Experts of a small language model: width 256.
Below are experts of layer 11 (counted from 0) of a mixture-of-experts language model. Rows are named router (the router's row for the expert), down (a neuron's output weights, with its number) and show model dimensions 64-127. Each number is 500 + 25 x the weight over its row's rms, rounded and kept within 0 to 999. Numbers have three digits each.
After each expert's rows: "comes before" lists some tokens at least twice as common just after its tokens as in all text. This comes from a sample of Wikipedia text that the model never trained on. Tokens count by the router's weight.

# expert 25
router:488511512481486490505515460529469506528507502539524495524479514497487500497475530473512546482479519485497504528539508518527523495537526518492503504517490460493511497492509524475541480501492496
down0:522493531482506503504463462521449507490463495524503513516469504486472513492486492503523452513464494502485494536495498527510449442489476534481469493499538466450470476470469489478484447505498525
down1:481509489523565511502504509559475529519529523470486493448514532493484521486525500497494478464500506511477522465467494529529513499513508511495479454518517495546474496487488551488498533521494495
down2:525509514455527531546495484507504519534494498459476459512443501486498479515567530516503490493505477510432497503539473471562497487505502480499480522507539532521498495500527491513518504523460511
down3:495480520489448491536505460507493532497519557502439525466500511506501517513470544492491497529541455451503467471531497504491516530490501485495492491527480490490504480481537528479501454492502479
down4:487543528522493513509509514464512525471500532481459502492447489474567506530504509533523515515498529492491500499497471537507508491481475493488538560476515525514444547540473517503495486507501509
down5:508502499545534508530528504484552474550529426486439518529489472522486524524509483498468465525532464522495514515526520487500459481523490494487520451482502527506439466487506504481474493516496500
down6:495497540460496537516513498494485498509470523529496486520491504493526533527464502514513532534503493502510474463529539501467525526537508513499520519513505456511485512525491551481478509480532513
down7:534527524464508497520490500523467514538461521552487463472524477507454544462513497480521507521489492575499503525484521490488456492484496519467508488493540528511529510539456427458542544526495454
down8:533543496536525501513514464469486522495485486500540527533451474537499524480500450473519505506485499441490490485465492554523486512471501496474453538503524503490488534479529453539510507475536505
down9:473512540477521526488469489518523521499526525529524509513454504491540533516499476491487481490540522493510515501511535514474481504509495542554529462544557507508487491514508496507513516499480513
down10:484526476514556478509532489497500490512514504525486470543483518528486465499483529515469492511509464509473534496508469504485547475466519517521506508505499495530499466509514495525494492461525514
down11:550505470510517531466475508521474500450513504511497474517480509532501529490543509519519462486514539498480454523531492527484532495500476527511490538500561450567496491494488472485492533544479466
down12:539501515497521505548491543511504528476484503518526528500486510505505543475514492505473480529456502437472522476516474494496514546508502486489494504520505505554483534499478519504500518542486534
down13:520544487530488452516496524546543492511508434515491524493459515477496509487495494519467468527525516526490536450487515502497484505484492499498497527454491547510505522494518495497518500523525495
down14:481483488516532506502547513525510483496522484474499455520488525510527482492506502504478446536530532525472485554524512506535554514501527479510503477508530457534509527521506502534495515520461542
down15:495524505485534523465493460545525450501520500497509511489452496477489537521510490531477509498475524528484493531504526501519476476476454468502471500511471474525506518483479491516489516465489540
down16:493545544485488494503500510483498504492540492488484482490547534531536492462546486515522522524516480506472484517496475525513532457539491524497513509457467487486504515517466516508535486451497501
down17:471494508522483467477458508481510473476522491490554524502503473524508480463520478482491461508510497467501536523465486506513464508491491513482521495495432458471488503521506502500516480467490524
down18:518458480470473473470511492494458501531500516500487482493525526505534487489480505522487514488476525493494459491430532533510485534518498494503502535521475492457452520463517476500492502529518489
down19:499498502494521474485482500518544525510506506500496505528508493530457489476482510523518442514504493498543508490476517506491504513532458497483497508511532553462517487489484512507516497468507504
down20:512461521533485503517498470538514521499526540521548490484472455469501532459485469522508482537451537506535544532501529499466519482498516484479474506513504554504482507519493504560536466496473483
down21:471497462484544429546484475493452532520512516488534491492482505551479506498481517526471495511490477541494499496515478501460484496506493476498508527496511481523506484527541461499510515487481494
down22:490477515513461547482564525469485455522510501517502465512468491465526497520492462491505537511516509477496542482523510519522450504494498484468473558469486504521471476503533479550552511506506507
down23:514501476464526508458496548481502498534458491526465506520540488518488487529500494498523449537515505461492466485478523508473489523513491465504517514525528516483529463511466438486530500539481491
comes before: "\n", " ", " 1", " 0", " 2", " 3"

# expert 12
router:469530498516493452473540479507496511458518460511499536549470491537489485505518465541457534526484499510488483496466539474528519532494498532492464515451496528520480537497500469493472525541524509
down0:494488505517474477554459455534453500503476484537503527476505477477480507527465450487517488512504550452472548541527503514476515483437530505462485527492520522507522509551525487555491518528489465
down1:512513535494487473516512462493496483499486520476494499491483488528467472463516502452482517493497507516533519490515509479560502475502527493491510542490480476458470495495500496492502464489479525
down2:483459497504498513459512486472490519500468479522514465494523510464507556481484459504516470464493537511521506506487476552532502485492475496519517506522481509488546541476527478533492547508514478
down3:501505490463510505475501491483510521461535420521511515526492475530535543468516513516473477482492462489482496522448473517491518495518509475523498493469481481504518444481485503474484500545517496
down4:506526512480512468474459486543502459543513547549465503439524496487461518484527525502469516495504491519476493487545463484460469500573463488510485536476433483486519506513533503514459523456530535
down5:516518492517489519513506486505509475488501500519478488546532521511516492460492465498474464486493491491524491468486567483519562484489491492485508482535483506509527498474504507533496501521540518
down6:522540494523498544528516538479498455475503508512508510495475498519509519499533512495504510475467499477486497480492466494507533509480520518491468483523511481558465492480455534512510471479504491
down7:501489475508483512484536489448496533509460511480501463522558496498512486481514502535506511514507533499494504526510455503514513508522507493552545553530470514477488506514483505547472531537481518
down8:479472525523504457510533507516448492546515505534513515517535495533492482469482499487490485475485486453495467506520496509499473495500480456507486495511499528491474481487541495504495483525457467
down9:497536502491483471491495504517567515494512499540480522443493516503468536513510539520517477492504512528479492503520472496519468500491482520535526556486490529534491504495471516500506544545495470
down10:482490498509485517493521526492493484491517500535509520517506500482457476515483524468503505496485535507486498484483544437556476528481566513474484514527469499537519526468499502485492519543532514
down11:456495474489545483487477497494443533512476481562491511483516494484479478520500506484479495452472458496490464540537518498467523500455497494540518522543482494500526494481513543474487510485512506
down12:457483536478495488501495498515544507519516519523489514478480512508518532508553509500487533490496519477479523493523514485489498457503515498528489467437510485528494469532509527494481476474517465
down13:463476474507499524526505473491469544506508503499535522465476511481496456492507471482513476535473499490465491496512487511467499502522483499505509487521520522514525468535516514459500454521493514
down14:526499478481513504502462540526470505510480503499525495521502501442492526489519545478474527480482453552467528515472471539543483471505515503481498521470506527428459457518450537529476460519465519
down15:514506475525495519518491486485509564554513505477501489500558521494543482541428494523535465454499490481489513507544525481548500533510477472522479490503451474508510514463529519471469499481477538
down16:530507524482548488523488489486535526504489478483564495518514503473483506549481532507495529502476532484510487530520503461478541459514503506500505517537507494525533512550522487491508515492511480
down17:466528498464541497492546531479502511502508458514489523472485569544526481517481542481496466519495471484504496494444488506451493509508476524510505515534544474479507515507510518486482518500543524
down18:506495521505518483540462488476527479473501486515481515509531479517495509519473473508522520501510520465479457507542536516505499493503499473458508504495499468475526491494501479510519486454495494
down19:509528511505493491512553534481499483531494516483542508515491521496484508483493505449491522511478495524513514514468481513500506469484488517497490532539537503508544508479512513503468487534479509
down20:488479501491506509497437481502487475541510495462504469478499488501484508493526507502486483475481481466450505460490457493495482449488476501545479489520486517473520508508481529512487485540451529
down21:478487528515503497506527468513548488500496479508527493515502475505520482446511521479523503503462516521506500503531554474516524480523493484469529505489535542493487492509517444534489479476511499
down22:518502521547478510485509473478515506514491498473518503509478522490538483495485519474448520510522484529513482471490459487503468508481519543517530515495507492464535520496452516511487472496535503
down23:491497490479527480502476545521466460506495492496498519507493499497477525472497516501484472472499509485476514512495504502468522480503510489519486463503507505503487463518531503491500482488484538
comes before: ",", " of", ".", " and", " were", " in"

# expert 31
router:521486499498526511508488513486509454514465512472522532506528507553501488475496521535556484518550486517524471524549540527476503514503561481484476498487491472518463531492507510521492538483480490
down0:474499481505479505479535474503530550509484525487522465539521534530515524454446508500520490506525530478515522495514472489489537466472513517487521515506484499473478464493495479520489516550507548
down1:481467493555486489502497500491504536542547473504485525529503565548507482499513493489492513516503481517487475474488483508502509498498527510562492470509547481532473545483499513460482495520486496
down2:496502478502507478504541542464496504480485504473493455494494502478499498501489527506490523503487483505516495494493463537474487497473503510537496523518506549507484522505455473546486545464462554
down3:512501472522532502519498502521522494526572558482509537500513487533451506512489528518479477505469493498522514522458517462543482508481533513524517514509509476488521472504464507548495497510496451
down4:500509518454495486497530526484500516507480547544456529489518493535541469505454510487523516514515480491496537486492483535531470487461497459495515470486516459505456499426525521500533499547474507
down5:478486493493495532494504502508494489499528515484473469484457514519462462545485416515475515510495510552483519444448488518535447501530506469539478493490482485474503549488492486491443514501477508
down6:520500490507509539516499486532516515524517514451498534545471504510473509497527518485504547493507508541524551448515505504461468498491572466537528532494488502501498525487550493505477515516456502
down7:511496495515467503536488486492514510534502472537514523516479544483490550510484499482479472521494496505516514562526488475526495498486497544460469531478512515497545472535488506530475513493522473
down8:468491511482453511465541514495524521478508499515529496465496530521467455489476469486485480532445480518492514527487493528490488537520579501581522487511516523499477494481467484475461532490485497
down9:492501476499481487501487475514534548571502498497514510508529517515545483482495512507482512551514546481502490531487514531476532496480507552499476518484507469526485507460502489526528474530465492
down10:476504475530486497496553484526509503539523529490478442527479495492474455476537452459473460528473486473477440497439523496505516469513489507521481502509507476479493502516506496524481500453526493
down11:503456446520452496520538483463457497497519497552447473528510503512522519481505491511535484547532497488495540480480470514462515554516533512511497466487510486491483481483487539473492487482503467
down12:528511499472486503498524521465504527523519519449461475495464488480484485524470500475483547496502508513511523471494466535530514477465500526507501529496534513473478469508487493452498524561487464
down13:468502502511522513522486516510554532510485552464468499502541473522538424500480495512499529519485502489517502492516499463511543462501493472487513553497523517496464499512523501489488535483532468
down14:498475503501506499521537515525481524482522480502525467465477466460534518543559442510488454491469460488453488502519519529472469492539463475535516469488497510504535507480497477505478510530457491
down15:480515510559494468477531536507481460491455508544496491553463486496509542474523543521521505469482525466513461519524516487509526464464516543488485475468502501484490515469501557471506493518455498
down16:486478526553475489483454508501481482499483473503520440482501476480488490525479495489472495472510489506500460470486509462556493556500488475512542527475471545504518496485480490496503521491508490
down17:490500474488505520439508493471520485488530465474513510505464499534494480458506474517484504447505494514478487561494513484479544483505549567485528501515511501478515502545499482474444483481451470
down18:457531503486482517521508471516536544505529487487502482500526493513545527527482511538517532506485471495516495497471546527486462471473475500505490502560506498510537484463504471510472510526533464
down19:508533470473500487531503508567518523500514492520490488468555519458498488461508493467473526509485496502517501560527503525480497443475507523534529474540528461502450516471482541511456511467498475
down20:504481530518479482480480478488529467483498500521508503476485467512496457478555493513478480492507478552484435474492504497500507557478509496493537500543526471454513508508498494530471545490524537
down21:483469498448530549525527451509533536477473474483490513489478487506526529486501476441512482574508444439540538491466495507489463495492524512516476496531474503510511504472507526496501489501479489
down22:563540538492480489478480500505484519479506519497521493476513478458487475479478524464486530496534489465509502536498500492508525485473504495504526502493497503486539486493486522483493490529494493
down23:518516491454512488543535521498470532493488515538476492486472491506519535518474453517477486482515507532498476503515539518461477485486517500536505503493524469501476448469487485461500479502512479
comes before: ",", " |", " (", ";", " –", "man"

# expert 27
router:551471469487488496503480528488479517491469448480464488496494496506457534492491521547500482489516496469493488495492517509464522483513489484515511493478482483511496517533469486535518554527538498
down0:486475565460489444462526471490455511508429471508474499495517483498509506522515481484439515489509462496518505483477478527430499491516493503507483466513485503464495513482513462500492486535526470
down1:509534512530545512521495545470450520541500494494487493466478493519503500508490515511499532487505478469543447458513503417519520492512506514512508487494463523526476470501445502485525498499507521
down2:500496475518490474472464513522481499524493480516519492446487471533491540480478484492499498502541548525487460538480484498500487536533432470489506480496465481490521523470492502533536477525476479
down3:479516483462488466521525489513499470523497512524482481460530536521484505492502506506512520486518521476489488483518514513497514491477467515483497508523505498534483478476496508530511503449484482
down4:525528460509478479484508519517527472502488501497537490495493516494492527512545519520533524527425517502520504499503499493496487513514488503502534483499510467512534527480498450483474452504557472
down5:482499508520508499476535514463493496514513492481492493528517554498502517466527515521520501493505478504482469511511520437497504493504507496470478530507500538534505493493503542443481475469496497
down6:502519513519506522488520495479526491524490432461527483502496498561490491515536495517502512495499503496528526513480493512500489523487508544485538470510459493539497499492526508509536489513510464
down7:532463481494493497538475498543462507500477488538529524481520558484522504502492510485491499477489506482500503518466497498529476536550465485521514515468507481471518524494484498517452534485501511
down8:488505462516519537479471541522531509493471512486475493447505513494524506506520517532499509482493503472529510504472498471530484510483470465472506469527546480488519494458519496496522529499474487
down9:475479552518533465486529491441513494503473481513493489494466510488504490504516489454519512509484499475508509497499503521477509527518446507488457499485493507496504549491511500539491522489534540
down10:532474468501521514503467475508518543486501501437460515501491471484507511458501491485497486501502518535531490506507524481520511506533483507515514522508494497468485468524494492473520466499503493
down11:488561500501482482497478497512466506472495506425496503470504503524471510490503483463532534480493462533474513519497475468480562489537516534474513471517460506475517508509529488461512472487474485
down12:507471526511516514507488550463476510476501483456541507437484461494492479461495476490458503530512474463538490500515518495500532548490535476533508537544470516468472544494517508510478528487509526
down13:532519514493473478506496533547480544518499515497500527484484563515499515473529564537487514503451523484465436519497514492520570441490561488495527525473490511458483511531500499520505514495485506
down14:525488473478468508556517464522517532514488521500490493472488530496470490505495486520504473505512515504516470511535456493517514486517535486527503521516508542530499460485469460466452488529478524
down15:504487477541462494467475507496466487538472526476459510544472528479472520467518479512576529483466508510491524510467467456526515481491477485478500500504529522490477483462510529490471494498512521
down16:504466482532505521512493539503497486549522478507456542525478518510498485526471486512491500486526455497509511507490493492471507501488518527524439498488502464530503485482457514500489487495513499
down17:527501514517472470494473458497507522515516500542480463529497512495480467491497468440485510524489495483484488528493524501468493451528531531509485503467518539505516488510512476527446545506527503
down18:530536499475461476529483500503525520476520494481529500458455490519465511461465525505498518473519512530491501534478489510474486470479506489512543491499487499454552471474466496538463466534490481
down19:488467499501508512488506519524485462520465489490488536488498470519440468535436521520515529512464537488481491521488476526494447479513520500521496471516474529508456532512492482530510515505472517
down20:502494536488504516549508455531463488504485449486493525560512498487480487529465509490488481504501478471506486517508456493468486474501532507499500509516478526529487535492486506428465486455457474
down21:456435539441505516538508474503478515457525495482480517483505520544534521488497500532497478528505473495532449467516490444478505507481463528489538516488471515477522528514466543484534511480508505
down22:512438500536462510500519497484480489465511545491482533565493466504527503498492536494524504526506499478505494487482482537499510468520519486524514522533487500506510503472508544474554497488470505
down23:516493552475499505528486521462455462496491516489494475513530473522479485488438492511496507517493503485532472469519565493484480486508454461524502486492499501510507497489476483454494519543517475
comes before: " of", ".", ",", " and", " to", " in"

# expert 22
router:486489519517524480478499495451430505551526475534475503497534535499510505489490483511471472490506531506488529499513472512512491480432476474500502510537502531552541532513471482485529510507516464
down0:539469486533516485495500492480501505486533482464487525495464483474455504467520514516493501523480474498493475484486469495536497481476527514489509569485507510499485507544546461466473505498537513
down1:512530489496526557480476487500491499522499501493506510512512486508509476472544514465487458495493547499518535481528481509495481546493506483533491493513497531504529492482480486467498535534482502
down2:516500547493507507512494489491520461497574498517535508509450509545517463516474490478510513514505539509540509500489519503498469481493504510512508530496517486481488444504472517482488525519533447
down3:488544491536451525466537495503514517497514485504549503481530534507537504455516535490466515532497475505514483500474456490492478513485468500501504491499505522474488496546526471546485477514494517
down4:482483518496518488482482552522483534554509514494497510468497537490498513520504510489521545528487469474479489524532481498475428507487503467463483507570541524527482490464466511536465480540488461
down5:519490423472512512510524493545470517547499515534513513493501434532472458514482508536531494495520516495493526485493503539469484512457447494501444476463546529526501513457430542506485488505481519
down6:569502512514515459501451499502497541539528477530512492543503496525495484540534488530495533473540504467506541528484483496460562510516497507504478463487486512485502440493496513493482505462499502
down7:491547499486502485502517513491485487542458514499485470477480512502500503545482483492520520513519488511537476507447511512486439486482530527512484468484500477508554486515504485531549534483502479
down8:540561482511510501487489525522508542513517481509526558498529511465507499516463471511482499470523507495490510496523504525508492507495515471486496496494473527454489523490511475549539547477543496
down9:521460508532495499482434472534540477511499520515521460458487494500476508494498513493501543512487477485507474497497550466486514530494535452541528466501512499456516500476514567505460518470510480
down10:482520491490461506501517521478470519483491520463540472534467493541499504491503520471502516492517499564513496523506530504500515512534495497504498538462523490455524500536492480509509466532512519
down11:520498464492481499463466465513510482507535476486482488528493528522487497537481531487469508494528540505463495525539496470500508518477488533536495528521472501484471484524441470532484528480482535
down12:488528524534543519520487490568506522504468499460517502468435504501435487502532473510505501481466518507494499491550495502478446478534476501537516487470464500517519500527490464500473496503448424
down13:512459542530504524492475529518500500440503482528492522502476508544495518479550528475483507452467524515517464493481506476481494536498528522558551519501510497449474499480488454488506493450521483
down14:546510487505514513519504492471488517491513510490498516482512504511527491487458493548464552539469478527476492449493466514524446511466462561513497511530496524490599507512490493529493517473475457
down15:519489462486490491506500475521521537501486497467504504485497452482469533506517521487536528469498494507524482492507502495474516505463500494497457462463498503501511482469558482533521464534486502
down16:501481480518500511476540472509470463515520511476502512540500514519469475511435469457516511487493509473520524500491464476450478525491516470481500523469516514522542494527484481494515533576497515
down17:524522467500461581520443495513481437507489489509522528552531479461483502493497491504503484524510480456507483489488504497444491543485527435464461484498514461526519459470475518480480506507525479
down18:487509524516502543516484482466517493485533487468479514490523519478489512506509496494533510507522431500453541486523500530497493561479498553509494508500467485461558514501493461519545485532482553
down19:515511522493513492541524511465496505470468522481520513498485464483498477495548497491479507550491523476503536474518492480554486481488503538539491518485512506500511461457518497474539454514502475
down20:511482538548521502505488513499511564526531509495490502540528502478484488528483516513558529489485452544492530459536521514494486489450487493506475502508511556498486467474501555510522497520499538
down21:537498531485504472480452520513533496517545495485467518501499479487501517515511537511492497437457495521470487551487520541514526485511535519539515490536505519470480503503548523523513486510519543
down22:508492510467541421487483462489561533518505514484464445496527490486455527441462447523568500429513479517492527467523492485476497520457492529497468488523481511524501488528469518499501452491487521
down23:523491556515474551507483525505517478462472507538499532490509509512461473474543500547476507476502498503487485495521506524506528517498482489494496476534510453492499529523491465478498457518517522
comes before: " of", " in", " was", " for", "'s", " is"

# expert 28
router:491476535509463503505527467526452487490541489471526532474482506493445500483503479513529481522533531509483486461495508492537482472535535521448537533491534457518507467493470539465508489544476489
down0:469526476511485562553514498501541516473547498454490492508482516473478473470502499486513523521537511504501506519487527515468465495498491490511511533500496500528488461468484465506505509494564511
down1:486495507483543474544516486434478508489488462490455505507485531496445495446441464475498494529520509483535525507497517538537529430490468441517476531502471510499461523490478543507482558483523505
down2:512477487458509477475504491489482533446472522519493490539462509472535502516488558477424527513508477501504487491533491530501538527503525510486520492490472480530522476498497508517523516532497497
down3:502512484488453484466528498499505498475534459497465481544479457528479502463477517504482560546550496551500507483483474473491491449505508495559505505502473519514568497504488517503517540545503503
down4:493515509422503508476516525478481543519539505486549522504472493485477494491515455500485457542554505477533491483549473505561505510469531515536515537541515493479516506479536487491543529526495531
down5:501489457516538490524515515526520477496493531500487497482517502547463496543503532454468539512461473479498491517545491533500516514511501478492512487471532510492511461493479523552491498494504526
down6:528515442538452486516503541561513530521505534522529508465501474513496489498465476515527500481545556531491509484475491499495488506514472490447508534491476492499491525493425495504478518518482540
down7:506531532514511498528491456501458495501498527547492498508515498515550497469488553485481499495474466510492510521489497529538487463435501494475516519506541479493523504484503518484522519482504508
down8:443458482501515532506499497566496510479542471495521546500542528457462486548520443505515449526480522511483508499550530473474451522487517506448528491496500551484478475497532518485505495495491529
down9:507518510484511489454519475507484512502542489500502527502509524505483526473502504447494549503514531479454519510501548515518479464493459516481475539524484484520503500498494527472503513459513488
down10:508478511514495512470492527487510502462491496493486492528523477461541466485493537511468523484501475494547511508472524515527528500501493453528514491453468494563501497475463497518488509482520511
down11:494529535555465450497535471442496474529514461475514500503514496496479477500491497513520495519476512503483499495510499529468541531530555514524468524516485479471540469508532520473488481493506567
down12:453495501524510488513450489530530480494520488503542494498494473477478518472541525478522542522501497480505507520489511499508464535484466505546506525533527502569511480518514516500479544517491522
down13:559476515512479506513513486507560491492496525524484449468528522485474517473530488495500550469514511494501519477496483506468476508470496478480509475464482471529496493512513478524498487505498504
down14:492500494475466479503490448504475516466475505504519470475524473543510523491504498486525485537499528487478502492531490526513510509495484520520482490535466508513493510496478540495492501479507505
down15:488503512505497499492503539473523476509497561512535499527515478502546518466471494494509498479465529479466497437506492507471474507520487495466530484496468505485535494488478487482528519503474504
down16:521466503449507506506479489531466490542522515463490460480516520510513512476451507502536481526515530513510550498512483521498494478549499526452475535487508500512518492463511517532479477485503450
down17:518490517512483486522509547487488494492441483518478533490547502501501498503464487500518502498481514515477515460510565474489514500470457543513540501522491524491508497493496499516532471495469525
down18:498502516495476474523481528489550499502504487497472512469511533533478513526511471480535521500466496539515524538478487471525521507506504465491483491487502489507563490505438525477494468511500537
down19:517508502472497533512498510529483501463510530504484503553495478515530482511472438506511499540480462523536491507477485501504480538468498490507466507500487502498499532487564473487500463527505487
down20:549502549535489489561471479497510475500454521526531493483522514528551506486562487513517531462527504495560513490483521480541530486464443530488466527505509526463481527473520514555475489482499501
down21:524493494520486484454511505494510496512500475518483515528482472531534433533452526515560515465502503476507492499465505532486486516507524472482480518527511482536574475471485508530515463492506527
down22:540485504521510470501524482470488570451490524515507461520465512442509490497498517528523499542480469515534510537477551551503474491518506510500497470480521476480527476449500514493487496543475506
down23:506513506506517543485480475513534511462518490470498528483552527502514523508516498419496517507492541457470444532485471479522507545473498548493499537499464517486473468518528495515505469530516481
comes before: " ", " 1", " Party", " 2", " No", " 3"

# expert 18
router:518449514460522470485498516529520497509543497522478499553537494474527516535510469543504506524511513479451494498504494495469513508500498486528507513452460502531454496469530485502468476494514513
down0:564515453504509515508527517538481482470516510482492454509507506500489453483501509498502512508518496474480515437520521460477513506479460514493497492517501515529514490502505493453557462510522477
down1:538497486513499503517552508525493468549485487485495463497489590543494499535511481458537484492468484485524496506539462506517540492510459477506490502513463501487451567475487533525506470513485526
down2:475507539492531495449466513499500495525458518496460525517502521480527519478519499530492498486500510517558508490524485533509463463480506496452494481493518488490435536550568512497519492488439512
down3:516431528521472523495480514526507527510508482534537515515449516444520522471521513481507546462474490489545519476519526496523506536482515537497488502507462493541473482514467542459543478481481486
down4:507521534489477508479529487522524500536485529485511484502488533495516470508489463493516530526478479477495517506485499470488484482503490469516501500513540511506516488485488469520474464487570502
down5:511511486534445549498526511476531531493528505442507496520463431501481510527512463482450456495524527512500535525523502494488547520465496540489524509528526533497457471535484515477551459519475507
down6:526486487493450501517464469525524417487471526490499518465447495544505520513502506549487500473458480508465513466527451498512470504486482485493520472546495524520474471525491490512502477482507474
down7:493492520484469540491515488494526534466571494524450521488517490488474493472477507522503496518497557465527534501485496448502484538487469484508500478505504496496519511524482462508485480519505472
down8:509553516533481507475521490503533491525503491458508534481529517490492493500503502533508527454478508480556496455504526489544536503502458524514499509523491475523487520483502482477461565511511515
down9:519508503483508454511483508464459491444503516506487517513460472501506497491511499510480483456511505481540479472517499499496507527535448530533498509484490455509539483456516492497519518516452462
down10:471517522474430515517471477499509535513527500497510510515521540477452523512525518533484525484554450508467491453497513488544499500509502497466517495476496505482486543516503522471558478567471488
down11:502493466512481474538477518509483491472540523515552481473531504458523468468462513494486516489465508501522520465471523466499520485456483497507531498508524562517478502488487479523493491542498497
down12:463501487526523469471520473482499535476492492508530535505511531527490450485525506494462488503507520544458490514550485489534538513464469478559511523475454506479509509500481485480488538497479482
down13:492497455504487473504473508477485477515457486492488501491494468485488487478536545502483483535507498558559486513511463546475465526497496530470495528508522462495520480514483488488490499518496498
down14:515497496540528494497506491501486488521480477544463486496497479470490517511546523459498506497482556502509481466461542513511519481481498473515515486544483517510510500528456447503508539524501518
down15:499511518479501515514568534526501462492526523516485474519500480512448516482471482519506496488463502451498507523547481523535513554489521505482482519486497551538505463513518562528500515457522520
down16:491484496501511497480484452483476469461478521489508501464500535527517518510539536529468451485467520497452491503474517535507472523484499496515471503489454514475482543476487517555511484538466451
down17:507452505466510466513487496522485505507482533516501482460485491517519547475483507531520470511479472551480486512514475440483485513512542474540527490502488493504516492507480470507487501467455493
down18:487499484487484484498508482544532480500495505467488521488465501501537505498512508507495513490510491535474476489491510473470480532464526474501461485530549491473537528483489499514478465516507494
down19:487506503509495522518495508509498491495510528498514553499439462472478508533496495523492494514505511519458550492494506487490461469475466525472494489500488468518497562554524485520489502494479541
down20:487474443448472500503502520467527500499489466506482546505536533482464512523519493471525468499482505475523516514512486479495462485483502504443479505517515519498508516504492527510558465509534515
down21:485507488496497547532514494506505507494462513488576534509463505476500508510498428518496535522539534556548487495550492505458506450457494515488509483491498500489510514483527498502514482532485532
down22:473480525507508509512483496511508502477482472499509520486492483476486526537504493522486510461518521466510444513533506495482510517469499481507490462489491495503504515478528516517499497563516530
down23:485498500496532514459487521511465473528495501505543490502534518462516460489507501520478512525467510495473475461546490506440498468501474511507502489531520534522523461532440522473536451471469507
comes before: " of", ",", ".", " later", " and", " in"

# expert 15
router:479477543514521478490487502515496468473470516466509472547477528490459477506498538467486526462519492510478515510537511509516523512522528525501501519479568451469477531452516510478513506473554518
down0:521514523516520500494536505494505513492502490476463533492541522515493537504468482515506470514521502491521511514484501494526551489525478487469502472508490504492472502518496486484538475480488507
down1:519483497510466450518488534517510456514507535480523486529475499509522489503508540485471478538490488506499515528525517528492471516515499504527519499536471475488507475524490519503497509492527530
down2:502499522538532525486502467502507532517492517506527534555551497531489460458505534522553522507483558526526444481534536511531560480518497470502484471469506517526521486485497493523494517442512481
down3:484498505527467493498551475577498467511460536519458535515468514498497544513508499445493523476479482471499501518501515494522495473539502508513521517518506508479532478502479476519511487497546465
down4:523543535493501494476456470506481517476547508526501536544565496498540508497537501477508505478494514483481550502532482505463509485523534497522518481502485535519508482485470538539481539528497501
down5:495483489527508500480492461482488501533535546554508553551491468548496493465493491517534536519468526462507500501514480501483528489530501503528504529501492550477517475479492499508492519502479495
down6:503476441533495536571529509529487493517427519488478491467501494451511473478544462530478478537490505513494513468508507479519520550464524503466491536475483499497500530554500511507471470534494496
down7:516494483504512483493546495489482551475525490483474483490532519473470495484489537519503513511526526522501469508511498517502538544488520491513520520449489471526514475448491483487556482535551531
down8:484483531489533525520509502486498495456488512487495499514514503504474531524541525465509507443548528482488508493547489484501558464526494534527497493476489465445511482474488502508496483528467513
down9:531491509504495534490494498449557502506472505505511462505478479506485506478468493543500478518516500441498520498495499462541519521532508500490505505544548531519550509477483497513465533501523526
down10:512521506466454506470470482513492526522514529545467531493492460494546485433536428482490459490528492495506525491488514508501483526505491483530483489467523511533510496499472497518476537528518527
down11:560503526516494522505520484494497486487479512511541526531520533501498512473470511509480499490497564516497493494530477498485501520492499515500479512542445486483451472523537540522504525557462493
down12:493437487490451520469486540505517485527444495511490477465515531493460517457474509480488509541531490496486493513486487520516500460500515490524529514524508466541477452488482469466497478514471496
down13:458505493467448510528485459471516512539469521481482526502471516510516496480496499487501464498434517494507530495505448488506485503478490482500521466537514524480499502470504502507508487484505479
down14:516522490539469527478546539494508473519528479550502500492500489491523479509511492516518546504488475473528518506486500462515542481510543529497487465499458509508433469484500498535439464544510477
down15:503554492537500551535531489524462489460467506501473524506464495515479483478502484556521460521466483535488477510505482494524488525498517527484479528479492465483470554540527522459463485535478498
down16:470533514484470523517531492535478502478498462501486501469512519550474506530521474535464470497493466484524499479472537505472493490503456478464527528480521514512503498485488509460484484462480434
down17:481510548503490511461486521541484506495516512500529537486487486491524480494513499489479516502531470477460526501508490448530454492497536502564471495496513491472528488507460450521511504544524512
down18:521479511496523501467517476523501470456514503509525513513513522501519528517528502508512448466531513464498497498517521471527506473485472490486509498506545492499498523536464508521500472482521524
down19:512447498474521517480481482535545476523543467529514529501518539501484510458472526536501524468484523550514517482476503503498487507469489491502521495521449433518477518511493490510473512505542468
down20:484503508469513520495474486533523504497486507484511481558500519535531496521504436504567461476464479496487497524501507527503513475523448480495506512503504516496519519475504464526503452498467473
down21:473529481528555498471519518470515500512481487491512503514489508501531534530473500547495532496543512513506526541487540491500505488544503472503480484498512497480510541495511496525429509501517520
down22:487502472489540520441492497518514522520500478537514513499468515501474472540476464465502506498484496535470533465472518538507495501499476448486531496516492553521522473485503533508489502517502522
down23:450470536463480496520465524495451508472477541498476481527457546494520530469462499513482518505477496540457505484506510510468454520493508490498507535506522465462515523530514482526498452520490494
comes before: "\n", " 0", " 1", " —;", " 2", " -"